python train.py --n_experts=8 --d_expert=288 --d_shared_expert=0 --router_score="softmax" --routed_scale=1.0 --balance_loss=0.0124 --balance_bias=false --router_z_loss=0.001 --vocab_size=4096 --norm_eps=1e-05 --tie_word_embeddings=false --optimizer="adam_variant" --beta1=0.9 --beta2=0.99 --max_grad_norm=1.0
Below are experts of layer 13 (counted from 0) of a mixture-of-experts language model. Rows are named router (the router's row for the expert), down (a neuron's output weights, with its number) and show model dimensions 0-255. Each number is 128 + 32 x the weight over its row's rms, rounded and kept within 0 to 255.
After each expert's rows: "comes before" lists some tokens at least twice as common just after its tokens as in all text. This comes from a sample of Wikipedia text that the model never trained on. Tokens count by the router's weight.

# expert 6
router [ 46 109 170 131 194 135  98 141 141 144  96  65 119 140  75 132 115 142 125 124 112 160  88 112 144 104 111 199 134 162  73  96 184  98 125 139 116 109 136 131  78 136 102 164  88 121 118 113 189 162 130 137  93 179 154 155 148 157 106 114  84 105 120 188 118 120 124 160 147 174 131 182 123  88  94 108  74 146 114  95 148 137  95 128  87 130 189  91 125 177 143 144 114 114 144  89 137 128 147  84 136 162 165  96  95 129 161 122 148 151  97 136 114  94 114 121 108 194 152  77  96 105 137 112  91  72 144 129 158 130  53 134 139 107 102 139 130 122  94 142 122 129 155 131 153  68 147 136 142 113 144  85 132 166 114 163 171 120 139 128 176 121 153 132 148 255 121  94 150 105 110 172 111 160 169 114 165 129 128  97  68  11 136 199  88 111 153 168 113 162 136 109 154 127 142 132  96 119 154  88 103 136 140 145 100 100 157 112 126 123 158 161 113 157 141 163 163  75 120 126 118 138 155 117 163 118 119 131 178 151 138 160 101 129 158 119 120  86 115 118 110 119  58  99 139 109  58 127  92 139 128 130 103 147 135 103]
down0 [137 113 137 140 102  89 123 191 166 150 100 172 129 181 149 142 161  99 149 149 121 116 116 183  82 119 151 158 114 132 104 135 117 117 138 115 180 175 161 130 107 137  73 170 119 119  74 150 137 158  97 109 151  97 113 166  50 145 126 177 139 213 138 105 142 141 121 142 122 121 113 112 128 152 156  82 103  79 171 126  80 143 112 136 158 121  92  89 101 159 112  70  75  78 123 157  92 110 119  51  96 145 147 196 125 157 147  96 110  70  57 112 171 123  50 124  71 113 100 100  24 176 122  95 137  85 153 163 117 200 118 148  83 129 136 103 164 148 144 127 149  98 130 120 176 126  71 151 161 105 148  88 134 113 162 147 159 167 121  91  54 163 144 122  90  91 146 159 142 123  98 109  99 122  95 131  69 130 122 169 144 110 169 166 124 147 142 159 186 109 101 171  75 141 174 122 106 146 149 114 183 126  92 168 168  69  64 154 125  72  76  92 129 150 163 102 196 111  91 140  99 118 154 155 194 103 114 118 114 120 132 137 112 171 129 142 123 147  99 104 172 152 136 136 115 141 105 115 102 113 110 110 147 100 125 135]
down1 [119 121 103  96 106 113 128 143 220 198 139 110 180 161 110  70  90  83 141 113 172 107  67  83 125  95 147 119 172 101  68 115 133  87 153 125 134 140 145 118 125 103 129 127  93 114 161 116  69  92 126 148 120 153 159 142 132 143  91  81 111 190 111 127 154 132 159 161  88 164 141 171 108 139 115  96 174 149 164 159 200 100 127 101 142 160 130 161  43 122 157 127 127 109  94 115  62 170 197 172 106 127  87 145 175 128  95  74 115 158 153 114 146  73 167 120 113  90  63 133  78 103 168 141 131 113  80 170 193 119 169 131 123  95 112 113 187  97  78 128 126 142 112 135 163  44  96 130 121 116 115  80 157 123 151 147  89 200 112 152 152 145 142 150 104 152 133 143 130 168 143  82 116 192 124 111  97  91 113 139 157 174 154 167 111 149 109 130 168 130 180 207 110 116 109 118 126 145 169 108  94  87 118 108 114 165 119 132 111 155 113  80 129 161 173 108 146 172 102  82 204 107 139 127 133 180 176  96 173 152 158  94 101 160 101 133 106 121 126  79 148 145  99 164  84 128 113 119  91 115 100 125 121  98  92 106]
comes before: "9", "0", ":", "1", "8", "ed"

# expert 2
router [146 119 115 141 160 162 101  82 108 111 102 125 140  94 137 148 101 165  85 144  95 130 132 136  86 165 139 139 139 132  83  79 136 118 144 181 102 156 151 124 100 157  90 126  95 121 165 115 148 158 154 112  79 170 138 160 118 150 150 120 159  88 113 138 136 187 129 132 141 211 139 125 131 147 109 153 143 155 106  82 201 113  93 185 127  81 145  69 171  94  81 152  98 158 117  89 127 129 141 106 147 134 130 148 154 148 156 193 158 124  90 161 114 163 149 109 102 129  92  95 114 129 141 145  82 103 147 114 148 158  88 117 123 168 113 164 102 101  81 127 112 143 127  76  98  93 111 118 122 107 133 102  97  95 116 141 138 130 113 179 164 101 131 171 118 251  89 104  97 139 149 150 155 156 178 137  94 101 135  84 118  22 163 140 152 151  73 133 115 139 144 112 155  95 141 128 161 113 117  79 113  73  86 144 125  92  92 119 111 135 124 111 111 182 159 196 136 173 107 187  93 131 122  73 151 156 145 139 177 208 112 211 158 153 162 194 177  53  80 151 139 131 115 105 126 149  81 157 109 131 137 165 171 164  94  52]
down0 [150  95 115 111  73 124  99 127 178 127 155 145 161 109 160 151  73 120 165  78  93 210 111  87 149 119  73 128 116  98 131 175 130 212 135 138 143 166 101 123 133 125 109 144 146  83 108 165 142 106 186 164  93  82 162 120  77 143  93 117 101 144 128 148  87 116 111 138  73 167 175  89 117 163 146 103 133 145 131 104 100 153 112  96 154  77  71 155 157 167 195  87 109 118 125 103 174 103  59 111 124 139  86 152  87 127  74 123 148 164 164 112 132 136 108 106 133 110 131  74 143  91 126 146 108 144 159  82  88 108 140 136 127 158 144  91 116 110 123 135 149 144  89 140 160 119 139 166  46 167  87 131 119 167 160 111  82 152 159 134 136 193 144 172 189 137 112 190 104 190 161 131 122 143 124 148 103 177 139 115 184  84 150 161 143 145 167 139 149  76 163  87 100  93  75 100 118  71 143 144 137 108  54  91 179 116 142  97 146  42  67  63 132 134 101 119 158 127  79 153 135 154  80  89 122 131 105 121  93  99 121  69 143 157 128 134 130  97 118 176  81 127 177  78 142 143 153 175 161 140 143 119 152 146 129 135]
down1 [153 194 106  95  94 138  92 158 130  65 182  95  73  87 151 204 156 208 107 199 107 148 104 135 158 146  90 127 160 123 107 132  98 150 185  78 159 179 134  77 136 134  94 123 143 113 109 107  85 200  87 144 137 125 132 150  82 126 153  88 133 178 143  90 136 183 164 132 223 135 140 107  97 121 129 148 109 161 165 124 152 131  88 163 128 160 132 201 123  73 151 137 154 144 141 125 144 137 177  72 137 169 154 151  89 141 125 150 158 100 144 102 116 146  81 115 108 149 134 152 107 138 146 110 147 185 120  89 163 108 102 114 105 114  86 147 150 182 185 128 160 149  78 138 140 169 131 195 113  72 111 134 101 161 152 152 107 145 142 164 141 101 178 110 102 124 157 167 107 124  99 166 200  99 167 130 130  71 101 123 142 171 128 167 146 105 171 102  93 159 139 129 174  87 141 114 137 144  90 154 109 146 123  98  75 130  85 125 142 170 101 121 113  85  64  88 156 144 135 139 127 103  74 136 221 134 106 168 147 124 155 131 193  98 116 102 147 154 114 133 124 133 100 141 171 187 142 110 155 156 109 120 119 197 120 104]
comes before: "1", "-", "2", "3", "4", " The"

# expert 1
router [117 149 132 113 129 153 110 153 139 140 113 105 122 176 123  96 151 179 102 154 132 143  98 153  72 194 122 158 156 112 122  98 153 150  99 118  68 131  90 111  63 159  80 158 157 193 105  90 126 165 138 104 144 146 100 141 161 144 112  64 120 132 159 117 111 149 116 117 107 173 112 127  89 105  85 180 122 153 133 102 178 127 128 115  84 132 146 117 145 200 123 115  80 143 112 132 157 145 105  75 148 142 127 117 144 141 142 152 130 201 183  94 119 151 141 109 106 208 119 142 142 169 174 167 139 121 132 130 147 166 127 113 102 121  73 139  88  70 103 170 144 147 151 169 119 130 123 186 107  58 102 105  95 140 129 129 104 143 136 153 136 120 176 150 135 255 154  98 156  95  55 134 129 122 166 111 123  63 138 114  91  95 117 178 124 109 184 123 135 149 154 108 126 104 117 181  71  99 134  99  92  77 115 113 120  66 106 137  94 145 137 173 113 158 147  99 169 164 115 139 142  99 154  36 123  94 188 143 130 112 161 204 130 192 106 138 157  85 102 119  90 123 110 119 109 113  39 118 136 108 149 125 152 143 161  99]
down0 [159 128 171 164 114 120 177 131  99 171 148 122 215  96 116 118 101 124 162 169  96 113 105 116  76 148 160 127 125 116  49  80 144  74 110 152 202 154 126 123 151  99  74 140  86 145 107 128 120 113 165 175 186 150 108 144 155 137 119  99 131 143 133 128 144 106 180 126 124 158 144 110 138 141 154 151 172 111 168 122 134  40  99 113 132 168  60 158  79 132  84 126 131 145  68 122 134 145  90 106 154  57 168 110 122 143 104 190 134 116 149 151  94 121  70 141 151 110 139 184  95 100 107 123 129 153 153 126 135 158 112  72 148 148 143 109  48 170 146 196  51  73  83 152 122  73 140 149 125 152 163 151 146  89 114 154 107 198 162  94 158  86 167  67 131 184 141 115 103 106  98 124 132 136 116 147 114 167 112 105 176 172 164 111 118 138 156 137  98 107 116 120 182 137 137  64 164 120 126 140 124  68 125 122 151 179 162  77 120 108 111  99 160 115 164 104 146  56 181 102 171  71  85 141 103 107 100 141 148 137 100 159 121  69 140 126 100 187 144 148 151 152  96 124 155  63 146 143 147 116 134 128 102 118 126  90]
down1 [120  95 165 156 130 110 147  69 129  83  99 147 147 130 123 109  86 157 104 147 143  89 120  99 163 159 194 143 139  89 101 140  45 110 115 129 134 153 107  92 150 117 131  84 115 149 111 147 177 100 109 176 131 119 158  96 133 132 100 112  99 121 112 119 135 150 119  44 134  96 135 140 115 124 111  61 158 127 114 124 143 128 179  97 125 120 157  94  92 188 188 127 111  81  97 110 131 145 133 117 132 147  89 111 114 131 130  82 103 119 135 155 176 153 140  87  96 125 111 119 200 195 132 177 107 122 143 116 132 138 180 123 139 189 137  82 123 117 183 118 130 131 140 180 132  96 102  58 183 185 124 150 177 140 187  85 176  81 140  73 144 123  47 146  97  88 108 121 150 121  99  85 131 150  95  94 107 135 118  99 135 111 114 112 112 115  95 145  32 192 104  95 151 141 143 136 150 135 106 145  86 118  91 144 105 221 107 121 107 162 124 144  93 140  94  93 116 158 103  85 140 194  73 131  72  76 118  89 117 151 113 121  99 110 220 123 139 138 169  79 113 134 109 144 116 121 144 158 179 163 182 173  85 184  80 161]
comes before: ",", "0", " of", " and", "–", "5"

# expert 0
router [118  96 107 174 158 168 101 133 139 135 153 115 126 161 157 108 146 130 116 180  82 114 131 155 118 149 124  88 127 141 157  90 164  98  88 158  92 101 137 154 108 142 150 135 215 183 163  90 117 165 201 162 117 126 150 123 172 154 150 133 114  98 157  93 127 117  89 174 120 141 150 103 121 129  93 163 175 155 135 149 113 100  74 136  99 120 128 134 139 206 129 118  78 162  98 142 157 212 160 130 137 152 108 171 179 173 135 142 137 164 190 115 131 173 116  98 138 111  72 119  94 131  95 162 110 134 150 103 103 102 154 178 108 179 101 123 115  66 131 158  99 152 132 146 163 154 163 177  72 120 120 112 133 134 120 129 155 135  95 130 129 119 164 127 145 244  67 113 108 138 111 184 108 148 184 117 139  88 125 125  91  27 153 168 131 117  94 177 143  91 126  61 145  95 129 191 172  91 124 107 110 127 130 174 113 118 117 139  86 124 148 163 115 175 148 179 150 112  96 181 107 137 130 118  84  42 131 147 125 241 157 116 133 116 153 152  89 139 133 111  77 129 131 114 113  90  94 151  91 114 174 116 175 129 124 130]
down0 [133 138  50  78  85 173 160 123  71 133  88 143 101  77 106 139 145  96 109  88 130 150 150  89 128 172 146 137 128 109 192  73 103 128 156 131 116 134  93 134 122 103 135 127 125  83  63 113  65 102 110 183  95  91 128 128 127 164 129 138 111 152 111 145 113 101  81 156 162  78 150 155  83  68 161 108 126  79 109  96 121  87 122  83 195 101 111 126 156  76 120 122 136  77 102 181 121 131 125 105 115 154 132 142 118 124 143 183 111 111 171 142 136 164 135 125 118 112 177 114 121 131 184 129 115 117 154 122 147 122 104 146  87  87  81 121 161 125  67  93 136  74 124 120 135 187 150 114 121 133 117 106  94 150 108  89  90 162 123 102 125 119 153 114  85 183 140 132 136  91 171 165 124 101  79 157 145 118 131 104  77 177 127 185 120 108 138  93 168 158 101 173  49 105 112 147 143 185  69  94 144 101 121 132 105 175 181 113 110 135 101 109 167 143 125 129 143 172  98 160 168 203 119 112 192 131 127 159  75  93 173 172 129 196  62 157 111 120  84 191 125  74 168 108 167 204 148 162 140  52 145 110 135 125 117 129]
down1 [154 108 167 181 161 156 122 129  94 128 160 159 143 153 178  81 131 151  83 141 118 160 169 151 116 175 158  78 204 127 133 179 131 105 154  87 151 122 124 142 123 177 125 167  82 131 113 127 103  87 140  93 147 101  96 192 144  91  96  99 128 130 111 143 148 119 192 114 119 126 158 111  99 151 183 131 111  47 105 124 115 151 120 124 131 147 131 140 160 179  92 118 136 132 131 137  81 125  95 110 118 167 150 167 103 107 170  97 168  61  37 172 140 138  94 129 159 148 141 143  88  70 108 129  80 157 120 137 100 143 134 110 177 120  86 208  96 114 105 238 145  73 133 128  91 168 153 119 137 138  96 117 200 123  71 170 100 116 114 159 192 137 119  95 122  82 123 110 175 155 149 121 125  88 120 176 117 167  69  83 157 140 169  90 118 137 101 138 127 141 170 106  87 150 149  77 135 157  64  97 126  45 105 139 141  55 146 162 172 106 140 129 137 100 140  74  99  97 113 109 140 133  93 141 151 143 138 146 158 129  94 126  70 122 127 156  88 122 108  67 152 139 151 158 149 110 178 145 102  95 100 179  97  97 115 124]
comes before: " ", "|", "==", "S", "The", "A"

# expert 5
router [132  99 114 117 158 148 118  89 163 127  91  87 104 107 114 113 144 157  74 153  67 158 125 173  81 196  85 132 174 102 101 124 168 164  88 143  86 160 153 112 117 160 112 159 171 139 163 114 148 166 168 148  97 182 142 122 155 121 135 107  84  90 120  50 117 148 130 149  51 169 136 125 111 125 101 152 145 176  96  86 131 119 138 133 134 105 168  86 121 164 114 120 111 189 113 114 131 162 135  76 169 175 131 135 139 152 144 175 146 163 196 121 111 129  90  91 104 160 118  65 103 120  97 200  97 103 162 109 143 161 104 141 112 146  87 142 116  66 105 157 115 153 169 168 138 131 176 150  80  97 142  97 129 207 160 150 171 201  61 134 154  94 161 178  99 208  71 102  92 102  83 161 118 147 166  66 182 178 160  85 113 124 135 168 104 158 156 163 142 118 146  73 174 124 118 166 126 128 117  94  99  82 118 136 171  96 119 142  89 168 144 182  96 139 151 134 170 135 112 147 112  91 127  62 148 124 192 145 153  91 131 155 117 150 158 100 108 118 113 100 116 141 102 148 147  92  94 152 102 122 135 165 141 166 118  88]
down0 [191  90  64  63 122 114  70 152 142 147 100  98 107 114 177  74 152 141 126  91  91 149 134 119 106 124 175  98 141 102 130 164 121 184 101 166 163 121 166 113 122  91  96 149 212 112 159 133 162 154  89 152 152 110 100 140 175 180 129 143 105 173 151 115 151 105 110 134 109  82 118 170  89 113 139 145  96  96 165 111 127 132 116 142 108  68  76  72 115  82 205 139 149  73 146  71 163 118 158 154 114  86 142 148 160  91  97 118 167  98 120 178 126  95 145 184  66 147 138 111 146 110 134 180 108 173  89 139 105 101  71 160 103 144  93 138 133 111 127 151 201 155 161 157 108 119 112 108 153 169 143 168  69 126 130 124 112 166  98 155 122  90 140 175 146 164 138 160 159  82 121  94 165 149 215 130 117 101 119 137 161  98  75 118 132 119 104 127 117 121  58 151 153 128 110 149  99 120 130 126  98 181 160 125 118 129 112 120 154 163 181 127 162 108 145  82  58 159  79 154 170 107 140 133 201 109  97 115 108  23 136 132 143 154 109 133 138 198 146 159 157 179 118 154 131 153 109 169  76 131 105 125 129 118 137 145]
down1 [122 116  94  63 110 128 149 128 135 106  67 134 183  76 123 106 134 148  75 149 126  92  54 111 196 191 147 176 131 106 118 127 145  92 165 159  97 134 110 182 141 157 102 166 107 165 156  66 150 129 119 123 170 102 148 145 132  94 129  89 131 135 113 192 166 168 133 139  91  90 164 139 100 139  97 197 144 154 107 129 140  84 144 176 158 156 138 148 183 105  90 132 101  88 167 131 202 167  93 179 163 131 127 129 156  97 136 122 129 130 107 153 193 153 178  89 115 118 104 143 166  91 104 136 170 131 129 137 167 178 155 122 107 177 101 125 174 134 135 155 146  57 118 116 128 134 109 156  97 114 117 123 186 130 137 156 163 124 105 152 103  94 116 157 139 107 186  97 195 125 164 101 105  91  75 159 119 162 128  86 138  79 142 123 193  76  98 129 202 149 170 166 105 107 162 123 160 160 177 159  78 125 150 111 173 102  85 116 129 118 163 136 169 137  54 138 100 120 166 134 141  96 181 126 128 119  84 131 150 132 104 137  98 138 143 121 106 130 166  86 107 170 154 135 144  74 114  98  84 172 154  59  62  73 162 101]
comes before: " the", " ", " a", " \"", " his", " an"

# expert 3
router [ 81 132  92  90 138 138 121 181 183 124 135 104 136 142 161  92 154 149 123 184 122 166 125 206  95 120 120 140 167  74 122 101 123 113 116 127 138 128 120  89 131 131  67 131 112 194 143  86 105 154 111 167 148 162  78 121 176 146 100 157 112 115 132 130 112 184 120 158 120 162 105  71 134 140 100 168 150 152 127 120 143 138 105 100 117 125 142 115 135 175 123  97 147 200 136 138  98 139  77  91 171 123 155 115  78 151 119 149 132 158 182 167 142 195 117 155  46 153  90 161 120 147 142 166 119  64 123 156 156 148 131 157 128 137  75 203 126 115 121 108  88 115 170 147 181 127 154 142 121 110 103 118 106 136 122 113 138 185 108 144 156 149 118 115 141 255  74  88 155  95  96 144 111 150 121  94 155 141 130 129 147  24 159 184 148 125 159 136 163  68 105 110 145 128 100 146 137 134 153 101 155  92 134  70 114 133 141 113  68 158 127 117 144 147 107 136 178 132 137 172  99  96 107  51 143  85 135 159 127 150 118 179  96 168 151 168 126 119  88 146  82 131 134  98 132 105  49 145 132 104 127 131 160 110 110 121]
down0 [180 169 120 155 159 107 161  94 104 122  74 163 163 108 136  94 139 104 154 138 153 165 111 169 171 157 164 169  59  68 183 113 107 141 131 103 152 110 113  78 134 171 184 162 127 143 142 210 130 153 122 137 137 128 100 147 137 153 132  70 142 123 138  90 163 166 115 150  81 103 119 115 119 143 131  68 127 161 107 208 117 110 181  94 162 118  97  75 186 168 127  81 128  97 132 152 154  74 111 108 170 102 150 161 132 184 138 154 135 125  88 146 165 180 138 151 181 142 142  93 109 105 120 138 143 196 118 129  63 109 126  73  71 249  81 117 200 111  86 154 134 149 166 149 116 107 123 127  77  95  96 107  72  68 147 172 168 124  76 119 143 134 117 147 150  68 131 103 117 119 144 130  70 101 166  76 127 113 165 122 120 163  87 113 188 130 133 137  97 133 121 123  79 155 118  86 111 186 119 139 180 163 130 150 153 152  88  91  84 191  94 136  71 150  75  92 142 106 164 115  81 131 184 154 150 127 138 138 112 156 148 152 113 143 136 137 110 107 129 137 144 114 130 136  85 139 117 138 120 144 135 146 132 101 162 137]
down1 [116 153 118  57 108  86 112 101 148  93  92 140 153 165 135 134 139  93 113 139 141 128  95 132 102 121 101 143 145 160 173 101 108 114 137 105 185 136 123 136 117 113 139 106 107 161  62 105 128 126 133 155 146  63  75 130 107 134 140 158 108 129 129 123 175 136 135 100 116 175  80 126 170 124 114 111 132  90 156 194 131 139  76  93 117 177  73 123 184 122  63 123 115 163 129 131 171 151  84 185  59 172 125 179 121 105  73 144 142 113 115 128  71 165  99 155 141  96 135 161  89  88 125  66 156 174 173 106 189 100 109 117 175  88 171 141 104 132  76 133 141 112  62 107 120 137 142 104 162 123 112 117 111 104 157  94 123 119 137 113 145  44 122 151  84 196  85 108  86  88 141  68 106  87 110 142 189 123  83  95 107 108 178  95 159 146 133  88  84 125 132 190 112 106 158 102 153  71  96  54 144 127 143 165 158 177 168 148 151 139 208 218  88  93 109 130 115 142 141  71 111 206 101 132 112 123 146 107 121 154 115 119 140 159  94 181 109 122 170 132 131 156 147 103 145 145  97 139 100 122 129 149 119 198 142 120]
comes before: " |", "|", " |\n", " to", " by", ")"

# expert 7
router [106 107  94 130 162 183 106 181 142 152  79 104 131 174 150  91 139 162  89 166 114 142  93 134 131 169  93  97 146 105 130 121 165 114 105  89  89 179  92 130  87 156 100 156 135 169 142 101 127 157 162 123 124 104 107 131 173 111 111 108  84 101 109 110 129 124  86 128 115 130 144 130 112 131 152 140 134 107 136 107 186 112 134 154 124 175 161 110 139 144 108 120  93 140 158  76 152 173 127  71 152 170 135 129  73 132 125 183 110 135 149 110 127 154 142 106 109 153 112  64 138 128 135 152 113 106 142 124 186 163 120 117 105 120  82 176 121  87  77 187 130 169 154 143 154 116  99 171 111  87  76 109 122 115 118 120 162 221 117 152 143 130 178 169 112 255 168 115  79 108  61 162 115 127 178  91 120  70 144  90 115 161 162 195 109 140 152 128 137 121 138  97 120 109 141 143  33 111  91 107  73  83  93  86 130  92 121 122  92 164 147 134  87 177  99 106 147 113 145 194 108 158 161 101 105 103 163 167 136 152 155 107 113 148 141 138 126  80  82 113  73 130  90 174 123 152 108 156 153  99 167 141 182 146 117 173]
down0 [164  60 179 162 143 130 138 140 117 125  81 192 140 133 107 110 103 101  73 106 100 167 130 170 120 166 174 146 175 107 100 139 142 132 144 112 179 158 182 141 107 102 102  85 185 100 139 102  72 142 218 134 139  71 122 104 176 134 184 124 114 154  72 134 126 155 126 140 125 118 124 109 141 156  81 126 167 170 127 138 118 124 179 102 125  83 107 143 151  57  85 194 162 112 144 120 129 128 111 130 108 115  98 172 104 123 111 115 125 121 159 113 119 131  89  62 134  99 152 118 162 124  82 175 120  85  94 107 135 107  78 135  96 171 135 144 130 100 161  78 121 112  99 104 122 151 111 137 141 131 139 116 149  35 140 135 197 173 141  91 111 127 176 189 141  80 152 107 153 177 130 109 115 135 111  83 156 198  31 179 155 148 163 139 105  70 128  81  88  94 130 155 150 132 105 114 136 150 153 157 130 143 112 100 132 122 131 101 146 119 116  23 147  92 226  90 134 108  90 107 146 111 106 145 101  99 163 156 174  80 186 120 101 152 170  79 129 125 108 144 100 139 113 123 151  98 107 146  98 175 143  88 104  97 142 110]
down1 [161 220 152 123  77 151 138 105 114 158 125  67 185 178 108 150 151  89 143 116 146 144 124 143 168 145 148  90  68  90 132 115 149 129 108 183 127 100 141 134  84 119 131 137  94 170 125 166  88 146  77 100 178 146 162 137 200 143  91 160  85  85 148 129  88 142 183 130 142 134 118 101 121 124 150 151 121 106 162  78  98 110 128 116  91  90 101 144  71 143  84  93  89 122 135 120  37 134 158 134 126 174 149 109 107 128 131 108 108 149 101 139 184 110 110  91 115 107 148 171 120 134 143 103 139 149 148 142 194 117 114 201 132 135 111 137 194  80 153 179  98 119 149 104 111 127 138 131 155 107 137 110 171 133 173 116 196 131 159 133 138  76 178 144 171 137 153 170 139  97 139 115 127  94 191 132 107 155 116 155 110 157 157 107 127 144 171  61 130 169 134 125 145 129 115 181  83 113 146 109 130  94  89  54 145 129  92  83 128 108  93 118 115 109 176 139  43 142  66 140 141 122 106 117 160  57 130 133 150 175  51 104 112 181 105 135 137 145 103 127 128 120  87 161 106  79  69  87  93  72 125 101 127 140  64  62]
comes before: ",", " of", "\n", " (", " and", "'s"